Weights of a small mixture-of-experts language model, trained from scratch on English Wikipedia.
Experts: 32 experts in each of 9 layers, 80 SwiGLU neurons an expert, 2 picks a token.
Below are experts of layer 3 (counted from 0) of a mixture-of-experts language model. Rows are named router (the router's row for the expert) and show model dimensions 0-255. Each number is 500 + 40 x the weight over its row's rms, rounded and kept within 0 to 999. Numbers have three digits each.
After each expert's rows: a language model's description of what the expert responds to. This comes from a sample of Wikipedia text that the model never trained on.

# expert 2
router:421514523492532453456522475486464533590499544514503515504516469482447494534507456494472515507502516533478589440478448390474492507487560474522463502422546511520460465546569464470428453525481480451403482549458515498516419497437544491534462473476502454549515450473508546484525530549519529587509478400532517539531521481498444480493461452505552472472538452489539459506465509463498473465497499355522494477497465521519516457459473518506456470502524448535502531489584449539441481561508546535510530433475509560517515474509516462517521545411452441472571472552503450516481501532517476474450515505478510598499522502572470450462486406468498438529478499508519453462459555492548534479548528482475521577457477438521515483497593483502573471585508481509524501517530502479538411456451558
It responds to: Articles, auxiliaries, prepositions and quantifiers in running prose, such as a, were, not, several, nearly, without.

# expert 31
router:507424505472407510539483520524474525446488484514483486428514483507578419522493495545504533521446530513547527476522527507482473560565494508474567477484456420479536478507538531436570540540472516525524534498464511522536558454600501456452499456489528497513490536614539472539539544599488472487426463576499504487481530447553480544524510528501489447521482449430495494497510507424519544519503498528547506489427504463599597508465515569555500503500502499470370483561488539475506518520482474542553541487498504435525531492569470536504509537488503529471575474445504512510513527507506477570548441573479483525437487494477469457475474422486490509521473546529563470456482485458504539444458487522539560562496479481543498465520458458504461432398397522537513486481473491584515502504557528
It responds to: Prepositions in, at, from, during introducing places or times, birth and event years like 1992, and line breaks after headings.

# expert 18
router:442434544414498472518498572511485547516408469498480531510527490486445550526541544506561569506458568541533566486526478592511481466471396515513510446534514498562447511501518448488471610589514543495498540488495534488514512429437541558497487525472484447540532540480480449529536463462415481470506496404450527504556507540440501542535541532432461513455456509438531485518494498550499505508454512584481460535540473524578525555506510484467545503509504505485526480515491540460503483536491483463487507537462522484492558533486441527434463490487444533514581458552518544501484503487562508437538522470503508590494506485504447529498521601559479466515482453494537434517429485433352470492489530446469499463506494455500471528569515463566495490505500499541523464502524546548518491535425511
It responds to: Table cell pipes and colons after list labels (Thesis:, Date:, Last FC:), plus semicolons, dashes and bullets in structured entries.

# expert 6
router:512487505478484492454488536494536511469554479451444563468465542531564481477540458541537506505517577499495484487498521503458493500433462532513550522560510456502523394515436564528428527494476602569483465473473437446470442526515596451501507531555473491468527474472456476487498469559503456472547473500476538474473472540467517529524506547557472597553464553419533440496443511481490465488376481534469468444496526509501524576522555551581476503467452460515506530550457501497516540537427494497462474502432471466473491507542508538532437555513463558458432484539473524561456543508528465521469490485442457513480521521505563493439521476516486543439496509471513517509521475492578422560434450482509427544458459551476510543476571454562448495400501465447560468524467524466504458495469470
It responds to: The words of and for, commas, and given names like William, George, Robert in biographies, plus middle pieces of place names (Palestine, Belgrade).

# expert 4
router:479496511556519436514427504427519533482558429475493546536508485509443461565477453472507511502469439504489546468462460511567485468513480539509543543424473428473467429437526514486567452474490460491546506522460467440435492543508506498550496514535611486438398545445510548547501501534403501460484519592498538532514504517459504483530522491539544551478464467489517480467496475536542458530526554430509516506526508528445552386563474528410512487469521490492513492466453477496431499453451548523506466485510456445488541528495576521519561566488554482535475518500493432431495474433491493599508479530424546605506488521464506503492549546488533560529457485523426491507521503427556490503454466545513512457549495540540485547518475495507472547512503498536443420424505446498544477507532484
It responds to: Word-ending pieces such as -y and -ie in surnames and adjectives, plus years, counts and table headers, like Murth-y, Soph-ie, 1992.

# expert 10
router:478476467476510434530537583501413516545558508564452543580547471581411527508444512525528523478562521514475534534520586515524546497526536469538485528483476585529490394511585514490435550539531494475462464529557570473502504388525491540509484518470535548503475546517475565544507510506455491482520552505461517491544508558521439450475542434471496457549492440512565492503513502525475464544516484444474466492573528513488601461510501508520449490532516461464494457560531491472433514497536477465448480501558540494538528527484461566485455479473484519492480466432539470491440526560547525463486549568508493620446501430523460525542474442475550477539499477452480521480455561498457443525501478467444505469521496519498477456582557502549512586457551489532457444457489539498456507518530510
It responds to: Pipe separators between table cells, especially after headers or numbers, plus prepositions like by, for, against, between in prose.

# expert 21
router:453440503451491511543493512500448516499450476516422459520505457452450488508483512487525532534483474404477519504544511538456541568499531498503481513528524502575537510586478493513482465458425534454472509438538431613526583492514541469540478453461552488499520409474515478364534450529483488494461499522439532525478492453482450501566482506540508630554464523511453462444516498460495504490498470461455472433523552514501489476453473512549478469527467419469480594474547462479431511513518480519499481507468537532533431483519524428429527504527443469483410502511536503503577437454429472527475433493520491490477529547539513507432462433517454477473475481565516505457497500456478462450530491496489430493564494490479504484485459546533536549513536450509497484468529467404493542458589550
It responds to: Main verbs after he or was, such as had, has, won, served, released, plus middle pieces of names and words (Evonik, Wednesday).

# expert 16
router:492479519467575534436422477401474537460475456476531471487457524447480592526584581523512490528495511425436497527526588503489523510536538481469440473512564531479466512454463478533515443503457499535547533458484426469490497468522490456478512548552485486458448453559538511506503491517532498518521460503513524470513499537491460531459474504553508460492503597528485461589508509488505493533501572506481375511500517449428476520493469505470457524549475582553551533443433481467412549517516490505530522489527485462560530489490567545392462498533560457478539497470530465529491490456497521531539454474533479556492520536454520477518551486483479524419485457553529551528491419448495578539562519521483524483523483547533575558534453536511517443489429568460505476473505486426515553556531430
It responds to: Plural and noun-forming endings closing a word, such as -s, -ers, -ities, -ations, plus States, University and See in headings.

# expert 3
router:444492580525513539528457491480491541454505458472432429470441533474456548527552484468509479563505408425474538428528551433578459535485398567502544506461550471470554466489467554491501497544485500408511505459391427556491506532531530532497467460510473494490426442483578492551529477562463425469508494498444530510509460474561526490457514495513499464501530555448538478509430530434449518521533548476478486446520500508557498426507490506505464497542523533551487507475512440506502529487453496486514569511484466531510471509533547527531483534476492526508543557467497506537509457471487481499508464437475503559527402471526468477535486551471458529423508479471474433501457525579529523503494506418538522565465529503525556610493534571561525474586454520480574471473465504498525510528580490
It responds to: Final pieces of surnames, place names and words, such as ley, ford, er, ing, ard (Walker, Charlottetown, Boulevard), plus common English first names.

# expert 25
router:496609386502486486495492504497517547451524460516483473458536520531510443496496503555532522492523477581512494526474515520542554582494408499522462471580516509487528531558480537510483505532447352535539544578482523511513517535507532533503542472516417503493523440505431472527443524478503503529487474557524437493493518592465534467502476554471502477528537511486513465514464542480521421485454521568482531555464533503535440576573612539473563513442497518515465435554455491589477433503576427492469490532452511477531551516473499485482485480539541486539505540503504529568436553524476521432497476546446445447546467477535453491500523445534505458465544479529465495465496484545481494545433430483511489493465489485539459500520556496519524451479429540487539459455586552466542508507468468
It responds to: Determiners and possessives before noun phrases, mostly the, a, his, its, their and 's, usually after prepositions.

# expert 5
router:555522531565510471561560517544507462410435501466494441495477524471536503471504490473502526462459472577482459463487513494489476538567512496572519504463452551479524532465498461448529499391450429588494433500529442480439467443468475478621552572507480573505492511477477501469431472440524498527484510460484469466439566508501535474474468491496533524484549482544473527511573476518513466503524498568450578529457590458481499525525510462520531415429508509497470531506510546527453470525561469520511514475554505544492467452413510537477482504452486462542476476522545493563565469491591515490517540515437462479534433454514488514532534447474489477594570444483510532493441486484504528515551512524465415533472417545504523511510442424443513562445439485563482532497515466453463510491512510
It responds to: Cyrillic, Chinese and Japanese characters and LaTeX symbols, plus common content words like died, football, Cup, League.

# expert 1
router:546566486519484512518544548523433495412549595463502489415423415514544480537492515530524467497501515538488437488476490515582527556519416545506494521508528453541517523561513486426504500523481445466443445523513505477513455540516557450444495489519574496441549597460502520521558434476488449477468489491438454508518519478571458516510505509495518617486485479546498503505482470552511551481561493526553510445516524471451528484472521491505492570525528482489475522509498555487538447513485529494546578476534502578453536451437447433524550532550584503552504494489508499452501513496486497476529559455487466434552536463390533523582524491478514494544543495459517475499463474407465489425447520516479522498525536560470539505505546512531446525519519531477483566617460557558452493477498530
It responds to: Short syllable pieces inside foreign personal and place names after an initial capital, plus CJK and Devanagari bytes, like Y-an, J-án-os, S-ah-itya.

# expert 15
router:539473535416500539519498509512546502440463425546409497525468457484506524514546498405430497534541523409476448568505502486469519410470553449491523478455460521485448493522529504481507568488491565547498569476539488515434523517500456532513476487501495456484430490506530494550510463531530490505495499539528581482452402509528523517508489507465460490457564478493416520530427504512513460524500504472501578474507388445439521513547474452488505570546452513522512492503504554524437524450534391456490504515558599475452512513492419485435459534438516514491474498559518525502497483482462570502490503539451540508517546506494493551504519476528525503474427455505518538504547486600487594595535499455565495506501428492499494498532432432471510499466515499507484508432486506447453410443459521
It responds to: Table pipe separators and single-vowel or short pieces ending foreign or unusual words, such as o, i, e, co, ino (Tornoi, cartoons).

# expert 22
router:551542467558504453537492548506465511494449419443457542494509546560538475517508499414530469439481449525530373456500482496572512462445504499451505535591546433497486507511427515617443498540536588492576475488529501490456540563503469519507475467472467440526614521487485438513520487523550516465499520593494499497508485529422526522516580437491537557505551526462543525489515503465467408468469526423469478528481477515481511539476404541417513447492533490460558451519488496563456531471510449504500455479496450520501552509430503526560485484518415529471534489523529483484547553543498519431531495511490501587542465474526514544494441529482520453570532455458463475511465525495576487534481516490532477522537470469487457498574506522472524520481496503539454493534551475490537495542562538
It responds to: Commas and linking words joining clauses or list items, such as and, which, or, who, but, often after nouns.